python train.py --moe_layers=[0, 1, 2, 3, 4, 5, 6, 7, 8] --init_std_router=0.00992 --head_dim=64 --norm_eps=1e-05 --qk_norm=true --max_grad_norm=2.0 --schedule="wsd" --final_lr_fraction=0.0
Below are experts of layer 3 (counted from 0) of a mixture-of-experts language model. Rows are named router (the router's row for the expert), gate (a neuron's input weights, with its number), up (a neuron's input weights, with its number) and show model dimensions 0-255. Each number is 128 + 32 x the weight over its row's rms, rounded and kept within 0 to 255. Numbers have three digits each.
After each expert's rows: a language model's description of what the expert responds to. This comes from a sample of Wikipedia text that the model never trained on.

# expert 8
router:140155095135112148197133122098129109155112170121144158133104154127093143133140129145125156107085175112147153107112066129133128157103161107151157126121106133150158121175083097117148060152143153099133160129150176074127095127082145076128107128126132095148161134087142171107146104124119095129133167175037088153132074155095100124107124133195001097111117088130173168115152120134105126129141146120120157094202104145158095129157171098132101080104159135108126115183126179142116105157114108127161161118158131151147169106135125154128067112150162118147109163186088139124109175119099106120138086093088108105158093153140118166141098074137103125108127163163089118008154147209078194126114103135136149126091146120093105115057108173129135140111123111149123116104255103224147140115171154
gate0:096046155153055120153145110082100088116135149173155066138114103138125123127113144119171106183126160084124119108110073137196089085111160128128135098095168126131107168134140146104130116092152119096144158080166073128101115141131122090194164147125173094128120130131137169170109075153130105176121127109061125107096117098139087186089069106173040143164170069160090154122143128076117113144078146180172171138186105081124134169187141103158104115137119105132173109163146135154129093202087098130112137186197188068136166115096118134151099102147131143076125170123106134157155145160166185182102107140093113080188130142159130156174164122147102134118133137087163149072101114109076126105157105133145140071099213088108113165148138115132132129144159115159119101101203110129154144128158114
up0:144225139110169097126121128174154150110172077065111167138193135096139096119110089167112135125103099188139110176129183120066150164166071150123167165149106161110121135121122107147134109149082134173091062155124157132117146121116119181094115069121083148138124105127102075100135183135149118100175131157179117116136116124117142079173153161123151087112088199121155122138119127165149162114168100120114068137104157170124107071069118140092132145079134141106120164094115148127138155061121164152105084080071104227115111131183104095100165146105114133161112042146153119050106138086123072136176183112160142150110130102118126091095102102144150141132123140166135121171161137151161089151118161110142068152173054175155180090131124136123130118096087171101135115126046144108080112095114127
gate1:077135108144129125127185126066108149143129153137164137150111160099143167138117096182101131139099165093097180123084074184147102167115199090109119130091139078074117120191112133095121137140147090137152149122193046106125116122090127120167094199131136130128149103068159160117166076140150129166164157163096086143121107146142130147144108078187058152154104058157130111160145136144122093131142120119161177135142082090125128201146075128120127117129143188109156103141147084125127090125151111122177184096109123099111155132135170132122079159109135144125118190137078131124122116154128191124180117095102112153186089146132094145110073087134087144114142150188204130071137154220100089124067107105103176112122125146106084154113188143138141107138146139157113115095159102207166060090181151
up1:107124077068166121162170101111128151140099144143149189138175127091135153126076098145072122136132134106076152135100097164161151152079175118103116139114172078073133116161128143096104139134071128127140132137157081105186138113140147132128113157136077114107163116095127142155178104082178102148164184160139126157130118143137155131164105074155079107137068064127140093134157164110152104122181097139141178149150095084112146212179078144135156136157174186145146134127139088137109079138126092103197164098157127124104115129129104117091066142096148170106138138093117131132129143163120168118166111128159180162178135155151129145081065107110118129139160105221204121063096171194117071125095116152089175150135118135102093142069185118152179112137156100128117098128135147229078056116148143
gate2:119151124177124108205133165102114137152150123058122089177124133159097155121115152121122172093124186120162144126092089105117120129130146084160125114181104088176121113133169117123118054149128096109164112146189088122115131142081134074108051099150166120170078146063122162154145157119106088135068110171098052112133130173184136108103135149149128155098099109109123127163124129154116126147154124092135203158144087096148149100123107128132152151105159114077160087178165118191154122084086070114121151121186125193123125172121180134178120167064151096197102159117125155117101118137141131132136057092124141125125098137124141140162132076074110205156127135102193158046113140065173137126099137153096139127106152115154164142138154149152124117131126196149099209071162114206162112122147158
up2:114141139102176104125171084157136130143102106161110166112162102147095150071077174114111131102176076129161099189127128131166056115178140144164089089128143132175137103106130119114117069162088178131143137139135087117128163160183170112116070133089055136139114176152086134132062171109157121148083182195117095086076119082124109099182159140120128158141163147076134172111141118131136160096144110139108144150106155160112094126043102143176074101115129087145140107100124141140145163239093079138097091126098113157150087134089124122152126155158092084132178120080167124191161118104152145171141130119152138054120132153100156053129133105097096120180108068109111167114105170125136101115132156170065112104194029122132128096137143144123168092127132137118130122120123171106071078131124122
gate3:088095096158165079165116134071130111142123131109095182076124118159116175144120083167165107041131054170154184158137047132108123144133139125150128144151163175151111148156139144137112098152099129127152054132140200099085143141086116117090083102087124190153087130092110106174092078140166142118148181163133161181078065103102118098084125089119077153126148136106118174132156107134140162165098096135149114124109133138200132049122094100154124129159082154138168125126163147142108165094097111130070157134110141173142118151086131079182145098152084119149069104050116090091162127084110130199147066177086090159184123185160146115099120149058128136148112087118121149128118062135119135158079158092138146120120089143123104145120159129152136170181184103122152137157139116114112123121126073
up3:184134108146141156158065113169092071118080123127129105121175081142151119093101179139128159115070160165151138158110184079180097139109074129145123088144150097154154146084136144111107101165127163141162131145143106123148116155129129146103139184124067130112099129178084135137104187087116113091108124081133152124136080097109093123145127158091108183104131082083190095144141119123190186118125113112092149119135160109158143091066140102162057181140194101164122139174056146154128095169123154153131119174117072158131105088066161153097067148092127086181148108128190125098135072107114135139144126174119123079086125124137106122112127143122145119201150157130116126130118104128165079096130157198139147112110118112095165093112139143148093039079161098114111183196149207048138134077125108
What it handles: Capitalized word starts

# expert 17
router:157160140103165092102130111189104120156137177134148083084128203141139153133166129109113156146143092149091160159090133129045103091098069137067158130071115109115112180106152149091101129103132124131153129095130122167052070180180171172163146114087115097139152163144127138148175140160122170165099150106132097138117156153168123152114081075137115213135134132092152167175109127127134114177155156075106132194141153132115162105109135114076113110166220140172118108176109205130132120152125105128091142141162136141088106129113195137124129118118113104180044123146097113073145124107094129110136116067117142142197157149141128138164071172145177164167177131147121153158106130078082137139157152178073116163119080074106137132119190102217093098089149128136119129125138068166131138131137104
gate0:149134120164121145140100214145169180151148164119113088168110119152145148179170121170164101101155105088102123169127134103133123098118146135127156104106101091106140189123163166110150132042165110127143107143145105104064077103191134160137123143130191072097110101176149181069144147142155105081118153152116108068112136120125049143150113137115165146090128091172145148126104121130102097101130152089095173155106126186160145059122092117103181120113110075116148102178167121135081165077183056145152143113146116058101139093113151076123139146092040092098133148146136105089159090147082101155159055170075135158152158066104089127158113168143159120186096082107119138134099106139175164164134178129099124130078102121124117123110103132150113058172115111143155136188149136172161090179123122
up0:186147091050128150090134142182116130114154094132161103100086127101114051066104170092157140124163157053172128118125016095139164127163102107137128128116164126169114077101096057145141087194084085112138165107125112184127112149129083118158078145095108179136138133091205101119121086121129150107099129108218178154169120180118143111133107141182106100185129165080164127110112186088208124149139115147122137103153130105083176140133109126111100133188140178100139126123159146120155122108103177096139140134117163135150106162183127129122102126182155162101177133116185120143068172143134110124097195138129108126146066202115117126118117143077127192150148124131104099133198140134135096140106121182139122125117124154099122174140111104143112182084139105158155116101098165130143158083094154
gate1:126120189082114185044157167162134134140195081168063138112168084087197046153058095165131115129112092110180093117167103120120136123108113085155143091076128125106115120127168111151165054109187103115133094180114104113117144150107099101139113153125139124130131109132099161129145181087144166105163149104098108157127115114138101129084176150119074138135141118123118120190171093162116135109099093085199187108078112164151151117113120132149116122070136101112148111177108122140190177100100110135086088128083135139127091098052166102153092123141090116160097206147125114067157137141148160151142135193129132110175121124132172135109071140101176166090159225140090155119094138037131152181148112145131118132114109104160139111104093148135134155160109176109182115116125142144160092086116120
up1:162126135112149107155117113126106098068075113164131123115102123132107154113135089098151158097176165212095140114086121136027120104120088141144163143095174155117157115170129108121117162080038130115070123106123154219156128126136141173103078102113105147143181157134113099092167097133113157116116141153092156076069128059139118099137123105133135079110160122164107156118082197168171171101140182115151147131128140113105150116157132115130146131122120100168080117084114076100157056104148132058150102110100110091133174143080172166121126167120167176095119060116157097115114165073135143112141197070138127163108133092110128123145183144147179087118086137114088140136144103159155174131193171117161152047196109169155067161153153197126122124126112088116108151115135138124158105150097090
gate2:059096106080125150147114148074193129144161168123070123099138158143155109181130111113114098086176089073095076173088129121106131155208100136153101118097174149093113126177111086139135104118167034094121087141126159112109118091112144148116063106131085122125147134151162145159115079120138156125127153119109152172121164158167079099157132106128092088200129173053163161107099109158123157133121091106094172099127165083173111053129116140127136103117113102157124106167101116124153135120127188133163167157195132133095124098066112132142119088110142121198109113146083194161100132165153180129104166164161094121128068110118140129154104194197141159132137109100109119104100101086121189124139170146101144117159148149110154186102130121178138086084195134155100108175157043135110100149135176
up2:073158093124102102166070169133186171114181129112125148161144061153185150106120101132126095111106131154099074151133167124128149120149114104160098108074145129115138105117141103159118104149082107136105116158177206101117110107113152159130124095074090071109113158148185101135124131108134159175145105034132208136092184123173126117184130117157150090126186132119105125106092115159146109110098176127075172159135093107159109104053138151115134134117164146113114136172117083103155120073102160156137189114119118143141107156094112130138108090122141166126163084133120142164147139135095139140112136160150096128104081095134104119120114191252114151098100161108098138115067117153154186150178203148098124064142089103150137148122152118183088073105172070144083070097109076146105132198163124
gate3:153190111152112088128134126061131187174128196126111142110198114124088131069133121129178120140097129125108063140128118131187151068135127097140112124186064076112153121063141131084142148167142105094161114187085141126110140126125193072118099077143118097118094137121095096183118107126190169130160179147152129145133166106120120128115138041085130133042119136134155122180129117113102128108103153112116044121114114151187158089073143095122142123146139100157141108176167145111142147138171153141127112104171159121167074171054124134167137079060096109131149114048131134119146163052092146143141135117152128078117170090194161147147097143160082129144095156080159127135137137106138123095155164131178114117134076068157123112104086117112118150126140121090092154101101178058162149169126105
up3:135110143144084165122124092118137156215140051072143126066110142198170076125086052127144134092083091083167165157097172101079105164102149179149164137174146147191100101185117109130059088127156133079138092152152160134092147159149123095153156134124139180126150064099150121073137142108116123120123083161135136108103121084186080175128111158117110128128088149124122112170163178130108115143162142163100161147178169129079174079166101154131143101068122111151133172098156116100091042095081125113148152122116164127165144120172167075068158149158138129094115115146115110136121137117131210115099083135152094100128150083108094134175148169110108118173059137130151136074123101162121137159144131116110041135143154195159091144103122180131132131090118145121180099160126134135085145136117169
What it handles: Mid-word name fragments

# expert 32
router:113074099108111178132130111084133161143136113062170094128122135104109135125058113206145077137130162196119124080168129164173109063119129113112166110182107153221069064122143141124118128103154115136134162118080127107169106113145088201052128164066066139151140151202114157127099141144123080164137137193113116075083089089134110074162206125106129080143156176130175138105168148159126143143150094085086136081177115086146133135074156141170062094077140117084107172079181138155136157137118109120143101099108126132085099140128075151153151094163148098147131179129088165124121109096125120142176090180148118130171148150144091146147106098140164153111113119199145104112108111101168184165160120131134112140117135149129134135097102149165144136065147129087143113145154177107144159117104174
gate0:110145148164155162157136088128140153113089183141073155167169107170156085102090170158159106107127109158084061091115112123069140073110090207128128127135121121149115058139131110105132063146175138079113100138152137144151084160153131160101178138078178124132147126168171161144089074114136091128167138136078121208180186138142087153085126138093104123151115154145145141169145110121122176113188108100104125125172140148127082116139089101114107140142187136105135134134132177106095146135196121090075123125124168138138118095106155166209136063103060135131033135083094168133137084128152125134154162132169168134114127127109161174105142114144145163133047130188204129095186097085107146131112148168133124151165131146128135098114152166144175102128119154193108135104164078104118184115162185
up0:148128122115136111115077181165139184176120102089184101121156188162054113141159137170117086135175154078136113134081177148165140138186159099224081136144163132124173163109120104121121118093134138186141113106059098129093133120106158130136078149136085092192143151124111131093146140154126166120097113110108071079098074072155089100123108113136125082131099082068112053047084125114163030060081141160130170115075178167165148163119149131129122110110123091103136107110151074119124101073149119131145132161127115144106171152110123139109190125077203060108188062080146117120123123147090126115139144156110119169116116122169153157116107159167149147144159131101119141132108130167124107100116142157128149146130125096118162135150114164081130148184080136111103110127104149090204090160124114
gate1:131089122156124133129165148102133083138139112158116131165176105144159112093130139130102179144137157104163135159156044176089141080109078113150138109156149130190111145170103147136134092106198154165166152130169073146184176105148107129152141150130147125145083110173098132169122149137061087129149095121158042079141168079114114145147127127153139155134130086107112154121149177092182129120124144176092139077079117117061089147097180149155103031095131084201115161093142150140103086129123143116051119110112041113102141146093085132162152162139112069126163141073132145133148142142103093140080144144137111088077150096050135141110096141170135157062169089153149103162123163089205109127081128094116106104105120152122078142172127096178125141188097161108133144168136100075106143091144143
up1:105098091209104146138180094136131086128134128125117178134156088146156160167093143150175169162124117036182092152154064112111153075107073074170162137155054106125157116164169173106160154115184098194112159112154089124157166079167110134099137118156108112113122093119093149129180154112074115136134120141160081100098168137121099105138097114110104114125124103146097150083131161079147101140173127145099134070083155108123098154172169156124125078110163093137119159130139121138092141108062183177090130130098057151127110159117077127108155077144079134152151085074105133129170128139175157134035175123110140095095159118110156128124079172149125126107155120110110074169134140060151103152108153135121122122129097149126130131092073111190160162212111138092108143141181149075082143117192135
gate2:128136082116184116115086164129208180084130198126095155141177162123106171172149137096160135091147156151150139146094094116135135122144147179108055096126108143129101149104096123191102082181106111136133129126145129096116120080129167120165166124144127157060091122105134171070068127111160143142122100113118133105090115075152122098067151189115083115137149152074134139130120092119128186127161075116088112129125149094119073171097154155132145108130106132128104137172199136196139160129144091113093098080175146148157140149073099170141100108122117120094136101170156143121155123089104112120112083125134139110076169118083122072074135168147119134124108070157129146094106222195166195124129107107139099147129210115190128163101096141183093072156117150098128122191160104173186185164148097
up2:161100169141166141139167050156086122144165130118119076089101055144130145131117136146155106111126064141151102138152161102088109140130109089147195132117110177139122123110162108099163140088169146179121042127079162102145149106085137131071076167148130121204110156205148125181187095126114101117144145106159163137148152173124125184117117122140066136129112149138160101126109147108148069137126155124130131147155135102137129067138171129152120147096154111148138120087074143128118149092131109094115142184157087090107075116191146121133114186141094130097112156056074051150145083166168076109142183115203118154120151149161172135135096155126112151123160118107134127155134117044127161131102160160149167136133049103040105176162133141065158137146136133138154110081085115107071114150101193
gate3:117169136151066192128087123152166107102172098175125110133161157156144096156106082145087127095098129082151072157118073150087155149115172110116156110044086134130148083140088109087069112175131135117080110158128142141091077144168184078136190095121124169102182084166145150163105208130208128139100120126144087133066144081119147087107180075093115106101076128113146140125106157117111140118089158126155108110145136110153116154177103120146146176107110114179115100095204062139087150152177101089135137190080186112137091103118143114159118123079106109119145113148149097152160133145100142044144130110152216133171105149113114162105115134106162171051086191100078126143116160174171125108157133139142095121122158127120137102107089104113114094110114186119072102104132113104157106098113138
up3:072102112113140113125070101129134125109133183153119128115164098117165115138095122100101125094053145156118122133113126129084175122084153118109096160095136158134153094081164161082060137105147121154130158148106093137107125069133103154102179035161125162125142099180142066127099163058218141135119137122151182099132142150087226122127195094083043126121151105137156114124109144145140192120134099062134135083145124114204153166128093177146075126111141125154138140112139131156149123142131105142108143148068108084138078113134115099173134124201090128142139072148109149115133078130126136056146125108170172156127187102131128125070109158118143124065106167170174159167147168168114108124160107124115093053075175131149177112086139114114099089085141198099112106146142144131136158139078118
What it handles: Units and sports stats

# expert 0
router:136165119156077162112095176130148102095132158149094176184128175136128168186106146121124086111106106103150121144144153109183054072129138132112082130170139113139090130137144101099076171121122142141109100105168106146118195092137102171120085133162084069144077120098142105137092086112110138118091112112127072124138162129171121078146159120200152104173152118091094120109096201103119139090072118100177183116107145173110079092158150181141157119107127069169160123130144075142080094094140164161177144073106162138100108142139101142110131095068106166154112113065148142147093121177176109182107210131109122130081130110075197110128079135143108155094103106090073103138102167118112090144124158093106113190073107166145097130154163087179168135192104109145114163122098095106142138062151089
gate0:158107107085085195106106152089127114103190081128143073115094128105123128173140201123079162085175131110131101106135070159137136143087129087126168129134101097116048126099144163099173126112143186129069060073150174129168185150093110219129150179127171064145123125133070159102137134125131138145123143099123106112103102137117107131038122075166128115102123057096165161140106138212100135102125127146132128098161116145125131081086082173112116114126184150157083105178131143175115152156118091172105157119140065146120058110111127116142114185082142126119104113144141115111181120115128106155134101110162061073079131110164115184154104078160140153105098122052110105130095093127097126130173145093166154122111100151134146158115155110146141114152062139165143138066118115187148160100146091
up0:090135143122098133119110138146184141112123144114132111071133114145123129138166127117130110127102188186126163185120139075142158165116120093104145134153099113086156141148165116067112110084156090087138153130136061118148110120173158101142104156114101144122164138128155193132149152092177143119184134165164096065122165180159155078149101181133086168109112163121118099119121111126155104168139124182111119180133089094107100128097137132169126190111146141149117137128146134034190139142138173136192132084126075072138185177160123122113096106157148113181111158177157145156112123146099117112161161078122169075165101122145131092087156141075105129120154173156091134126131141138136090127203093153120110211094137077171137076148197148167179157101109175126124138185054161126127051155051191
gate1:107141137192120130059123087114160116081135080126071066140203097136149142057125121122169138122093142147167068129134155121150090144144101050144115094109160108138146125086101147151114145135163134070107097181148148157157132128058187123115122132104128107137110117102111153161106103161148177191082069127125084137141118148102117111142155097094114150122159107136110171125090128150098116175088105078134139061124155193056055143176116129086149053128117053177110140109095131132170166120117163172132111156172141105144186130146112104142096113122160068124156148170106104155124138120112169114104115148147102148102148169153078139117161130072196090134085179094116166126122100070154195132134128154142148165119067135137137167112117068115077124126045159158116112138115151162188102136185161
up1:159128082171119092153190127131131145092124147110130056129133164177150164101173095121117201179115093138160112113063159052169100120118123110140105157102152092149189144119074142084139116165166123047067136146173165115132106166105180185155186156136121103125188078113154104121130097164077109072135115098094116109165124122159144099108129154073083095146134125098135193150105135114108109082122083111149116095136166150128150055164055141144150181189171179187144098172118163105150145139135125134116170169118165123065162108087135084162128142087186156113136156153104108196083144107151144162173137146128082116130159169159180120150175101167124107133143114138143117157114097123093139087142154079101112167135142143129175123090125162134154111156145128164148107096182111149071161194150108
gate2:121185127140105170232134164079121180117132126126119157095104108070131094075121130091061139105154114076135100119126103170119104131123130163111115082131085126127206129112107135153121202143110153102201122140116139110172129168168089141086150116098091122177061170113140124178113169140156062127165146142120093123121154046157152100155104161131150126102155169090032114152145177099139181138114172154158086135158150181122112214129169170102120082129116086101146141143117119116167144145139100150151156119118097105124137085072130121145109125127128185179138120147153163153098214143137136216162127209094141152159154132114147134094079148105093150097106109145056106113096140100130177097116145176146106127136136143127198072139088121135125105135121136135094121094096121089158161175128142
up2:134123127111138102065082085090193052091156086166101066126147177154034064089134093130122161152079137164070110140147170113103087135131103091181083146111124154157126136157178121135098152108073128173058094161135091135084171132140111146157098090153216111163177104098106140060146120137101123182135114137117117132118115135105110115112181156184128156065151124134143151102126080104148095116073105149119167139133103141128077132166146084166118135157146151160126127168129144053054111104097067121110091143151156144130134173119134099054118107100114135168107107129138117132104097142103128101127203116184141095124152072058148148102145102123116128212162099110174124117099083139097088166144141092122164138140090100104064101143124092104094140120119161107164099156116094170143081121130139
gate3:161139151101183125109120041101109183091115126145150169158132172159155095137136078084094149164115171142122128100110080128142124092110142174195140132119096117114105150148126136162112187176132139139112077098081123129123110184117173090080151179133129131094098176092126158133107156092118163141108162099099137086072151126108160137076115126133153106133130166087174136123057111176160162156155076128133087129139136143123137070175124190144089142123136150202206109073096104157128178125150160202097148115139129157140115163123135154164150187204133089153132076145148100102146131132105130135149214098079172086103121115164170111136171129078116105168173119125135107107134147041097120059080158118205138114077149094138105126177155073132119127147145150157107128120123084132159114156055135
up3:137156133183107183150104120140124100090089075123157083093175119155071105106144154142103128101103197108104128108094172171080129157056063200102115076106121164205142126148104090108083139119072116109123165109132101137101148086140116161090104061118136137122159144155168101120144141131173094096100080183145108104113108064087148109107168090147090094131121151207106124115122114125114122142130093146151102144116113101108145159136048132114171101124122133149165122050145154078134125148145175094169148102131087150080149157141154072080152177085110125119197142164122131077117141130186139155082091174105061120173119144166082094120124145114109151101092181137140149142080156180120132149187139168121126131202091156057163127104084117088155165136147121118048099095141140109117151127151118
What it handles: S-initial words, contrast connectives

# expert 11
router:124117105174109087111083132142125162148119101134069052079133141129112160135118144153124108095108115090109114072092156135094097153085141131155059060136144150152187117156110186123090076090131131072165142116117119115138109049098074145085145119122096140078149060174119109193062077115122112113140104157132160103081115131119104097115085069133084119095089143115176099117141123128151122172139130137104119118138152105113117118166122092113065122119084071151122163090159125168059086148132084104133134138135187120142066115142072106119150110136160135183139136126083131168140109142074185141045120145104107120149104101098091100089093141183110152106091110099089136132122116098055126117129157194130081098172112110103148192140153139074157217109122187152110099112194099090095081150145129
gate0:138062162133064061169140175083117159177121158131120119168140132111096136119091136129099108156112137172111146164112137146096151123063117125141150125099125120094111148140163112155128175100106119109160117094117091146147096139139151083159151168104082143120110091133117176106145155126101104162143137127116117091126138089137166137133072116139146118123172113112139139067125115084163074124043156174097202100140162156144077077104198141117129143140201158077105112120109145079118129112156063132169189130104142129137139068161112137152165056180087166092074081149101183122164117130114171097097187171165124085095125106122163134162181106117195137074091169123118169160118088116150119150192147066137108137204144090095170105143094079123123053038160101115112141096149165142168135135138136
up0:083140097142105175175109092117146197054152146083038102098111076115158081127116113150114138153120109173108135133084095080108095144149108112126131130157130132145128148146185139098158146180145164134109067166137157102138093117140091142114126129154069102131107142164110219114164106116161162128076136159075118077131129183118186167102140120101155160115125170121122121122055117163116107095134191117180085087130093110115094097119142122093074117116174119143140152110097121212108141149123152140134209084131142134142132113123101148148073116108115181145090132077115125093113130148086178062201207081150165162143075116102161170135104149180138104133081172118058111160097114183136109135149154178171119132103112121115130081099156170179113083097125112199085146128128155113163137117140165
gate1:099110105091098140125186141137167074166127151131100134160128118202108130123164112187201145124077122149121172088136058124091161102115163108156081154118136082116186155144130170145135152082179125128105102044144115145157129132121090142131122138138067161133102101160086145083134042098117101087147127101095115075160112150111149089171132131088113090152137112117233156130046116071141120155175115091191136104093135158118139112107113111197093079151063071133156087154138099136186102168130104115145165125110142115173117104170090129127094189145111108099107146149104093168139136122107120147121123112084122113146110128095140161067103182071120139082142114163156162141137095167125102117123164153132151114131098120119017151166134130077148145082207124126128173176113135142128081135105099
up1:168132085097140097146100107120150139142146082118128093127142167080184129168153156126032141100105127067095116161080080112181090068168161199119143141171173120103146101103154143179191079132148105181181134077176135134123116138148109106168160160072119114130130152124114092099132138131128058113146088113110226152126170120145110163117135101159173120139140124118131136109153184162067192135080114087110092112135082125183151093176108098158161147119129108144094121103187129150145118172126133113054115185070138135176096119094142151084151151122179173139110125064169158098121110149164162142096118131112172108120122088139172101169112087110125130086135151098044106173103159146130124128104127132118148159100115087149110154145108061143111148148089222127134131101160102158167171088158135
gate2:098106132197097108069086129098125087173137158160108157110107089192122126111145122096158175085112090137141134095130061117107129123094172132211136142156115134156164081088115110111083086163208131129168026172094192132121097092132102114070083183102129170135111174137119148107194096120112102162111190119148115096114179112161122139133121100123119127141099114172182104125159106108172137158126127121196138120122098097189109182173102088165164097124112155176102137073094166143160125122169134157149110119167146095117113063174068082176097121096082105188150147150117101095163164120104120158131131113140160173143162158138106123146120108177109142054166150122129084075082122139088154109131129110117112093172126123100109142135076137052145135162146105079104186100097123131146087150118154
up2:158175158114133152154154120135135175096119124100127098171152169096120148152087111167115106156196174144120129187146182139153161152147080149063090129095114119094137152135113173167164170098041089128102214095123082159141162138132172140175208075177109082092133109173152150171067164126141139084138089140123170167132090128102129096116123157121132141093136138087096116125090160175101100144112129158053107143120144130103167072087164175093074144111113098063141151169168114103094145118107085126083160122115150149143132196101163181074164099138152091110101115112142115145079064151162143097143138158146112071107098080129164118117122129057150073164098087104103177157170135127164109128138116149173159150083086112145125121094165128193091126120119151201147077146131123107120127128121085
gate3:057136142122106125098097107159118109131118083102108168101123128092109125147103093099161141097141082145073157084116077122120100100135107150157088071134107123162159083124090150136161089171056123131100141138130094154204118139079130099099131122105087165136141093097130076126109142158076136099110143098101128116143129168091146154182190135130025131167164162147130156159134102165140079140115108089174091124086142108134150173177138157232162111149149117130176124122158081091107197161109096103084119180147090104147065089097121104147104124080148087155145146152093102065125160133076124100145115153121146142128174162156098134068133196162042152078150099105100160130103172074139150116132128144103127116193104168076131138086122158167110117118109191134190112153159142107136168144162185
up3:086160108167132148095125098130124100155165035159131159052113128068122112134172102184123151086104108144065178095166083093114130163143108136151115068124118121130137048095132174127117100150091130127126129169191115083211167155048062111089147139126119102116117101093124102126084075192061134130130138111083130143157155141148107150182174114127075134128112152124143189165141045128107092108112139114145136110082175104128143196149166172165166088168123133087150126135095126134151170113143120151100129183115098137175101085121086090177122073097112122129185104165108145065081126152063158125121136069142139153146113152136137142096099120139048178075139122106090155162148126078132114148108116142164074098147133141114107091113106130153128131113111176143158112161149139094149106124092189
What it handles: Foreign name pieces

# expert 27
router:127106086098146147185172158146169111116116135060140087197193110140167177093059134128165104187133144093089160113172104146125144111103146129142103207141166145133049124111153118111141104079153109093125116085171103067171091127107136166121157121122106114188111194142131134153125102101198135154181113123147074158191138182179144121126119165130127096144171142187170148109128165123146116125159147112156105139120081151125135191117139079167105134171102144091130110118093115130143128139114103078164123172127087148126113166141153097162169132093158123153114122110124140151124102148113095178163106090116188094164175101163084109125108074117110225158149073172183118116111105135149169122127213115142099106171141171147095059089129112141104144119091107101164076173139125189104114180144177
gate0:127110148131138143137118130094155140132125146154114124186193138074123150125097118132156119107125175150104127104137100169121150161084051155097154155135074165165145161119139164159146078168156126079131134129173067158109149150085199090132153134107139137127050112136133101126128087174122148122130141114115124129130119171029157104040126121096081148118137053124081183139096109139137077113150065147137105109130132052140169151118200140161109207099132093102179162091103129098183127074091093145103208126111112146161142129160161070185085135166057164195122079128123181129166109151158145112101146116115157120107117105061154135160120100103112086096126113169167123139157137161111165152091134129105100094127138103045122110204141143173149105116122113102172078148104157110151108149129137
up0:106152131173177182134139127133116136133114123096126122111140077090115106123129168149166134138157163139097157174146133113128159115160076160136103117122137132131131130101162110140110112142153213119143110167173161087219116137086132161130111113129165149097101131123084063089143150125123120173143156141162155094118095097141092164152104143167139114151121117115149114103128076212131145089145128156072125166137103155111204072201145122089204185110112170113134134132140145110096086157095059108118162093028095081116076137078113095129128167094096079151104113108067123131131098129048141124167147135132133125175043132107190118130136111108047105154137083147150129162085163130059156112117132144147163064159072157123123125210156109137149143156153123149066152114076141118084133132131064
gate1:145087150115075150130137196163119115102061152117128094108135137139190131089103110133109105124138142107104117091069145129131230077123099124087106185113128138155132104159147135068187184094128196153152099098146153139124131084113105101168131107101108196119101136123131174145122038101094204144124144172118149207089149124136055118085154101146192127108161099142089153133142108146143093170096131183127116132077080114144101175145146104168116129156121157141174138174114088068175121097085097057173106145181144119138141159093182102134127190085142129096109111117131124069173183197163126096161141139102134191179111143166103197104080102133117132114161121122121121139083159151126116134077125127168187083108101123148132115158116102069116126103135104146134152129088153123093150104128100
up1:096105142114166155127052192130158086140152138177163174150091136158143134090131150113153101122093060110088109143135110136097126127148135167144140143097094123097092140116113122157087110132127066114091100090132153132130125179099112089117167100131204124114198112130140118113128106150114081080138101129177173102125114145103153149093137159101201134105088144120117078085097131090157131087086172133117102125127140143108202121073084073107148094156115082200155165054123143088097129094124112118171120099169201167134066147144084122125154132159164121108107151099082171133123140091149103134111155127117101136153121127092135070092129164131172175041092147100204108165176113119133134054111117171092163126216131152186143144183115149139151117145093178066154069104112111162161185142144117
gate2:081143123144132138151179125082201102095155063106082150160156123104123166097184133098138150061184141150119136103085124140167139198136145085131129068134152080120102179106134203117130148099135103080089122144181160156098111087130097080154143113115055123080157125159094097143177076073166164165185140120118169143111129163107129118129077103157110140129138144134168169113140094109098129128107131107149119159153120073149066185171118081080101139207134107188128108107090096150213149092128115154093168119125199124120101139123152123097132164141162109179117171134155146082168134145120096141127070141109130100155159099102120150093076128026131116168149096157136207148106105120126165098112138109106128109126106116091148121125117142192165162068158094138113145100136118170070133088160098
up2:129113155138145123130146100161095160128087170135117171091089177183111088182095125145124125215104156136115144165161128099110139099151095161161088163135071118152139131160122044169122140183096159164177091134093124136179162190116139147110129102150189169175121140110156168137111174151126112075082126139107145143133161153158104169099214198105117132146143133134133135131145147128157140178103077165144119120086138156084176116110141110147160107091127101077139165093176162093048119132145162121143092117132048116116208111108111176169135098135095164095152052113085114142079169104152165111160168166119153157106085168166128112152121125202103116120142152085110081080173165167120101123114140129151170177138141103136111180103125108053122122219131135115121100139144074101121125131086150
gate3:147171158096179185164159146129200091121098072147146108159160153131107128162159139126152101118109167097097123175113075191104119149131119178158056145106114166164126139154128164144173159134118093140061046106117167106152117141138152155093127112063080162109160151160120130141124090135156163159107183128154197140153074125155125144099149179086112089192193144091149134170143100110130157135155135153104155102125078148144152104117139088118097139096071138075109119135116147113133080111100089116075144140095174131134155140160129138102077175119143162102108087144077109129182109116121149179174114131089157083093161162117124171101059126141118160129070098072037159110063125131157115125097149139144185127140173155131106097135177111137127173188080147136098135130139153134097233109099109
up3:147167080114155089182143132112174124099116123114114072117155149145102094180085171159117100144147153121143185118091142110090124086079133135157085129088150104154151170088172145188129147127070128121086144129121186148107084096124082151076117143088149133124138107117154111090092147168122140072072149143094145142161107052130127168089148145121092125121102158118172176145084084134163149080170146177110132146157133136141104027112135121131112121046104085111114132163130170176096141120123089111116178104114125110132103121154178159091108139127104146120103103053122176143066164093164136117171116148089067123150157101188116147094100155164123158185093167091105161137118201217130139129152144137129130109120163173124164105145149094181095102138119137092159119170184081077082178079115196
What it handles: Table header and label words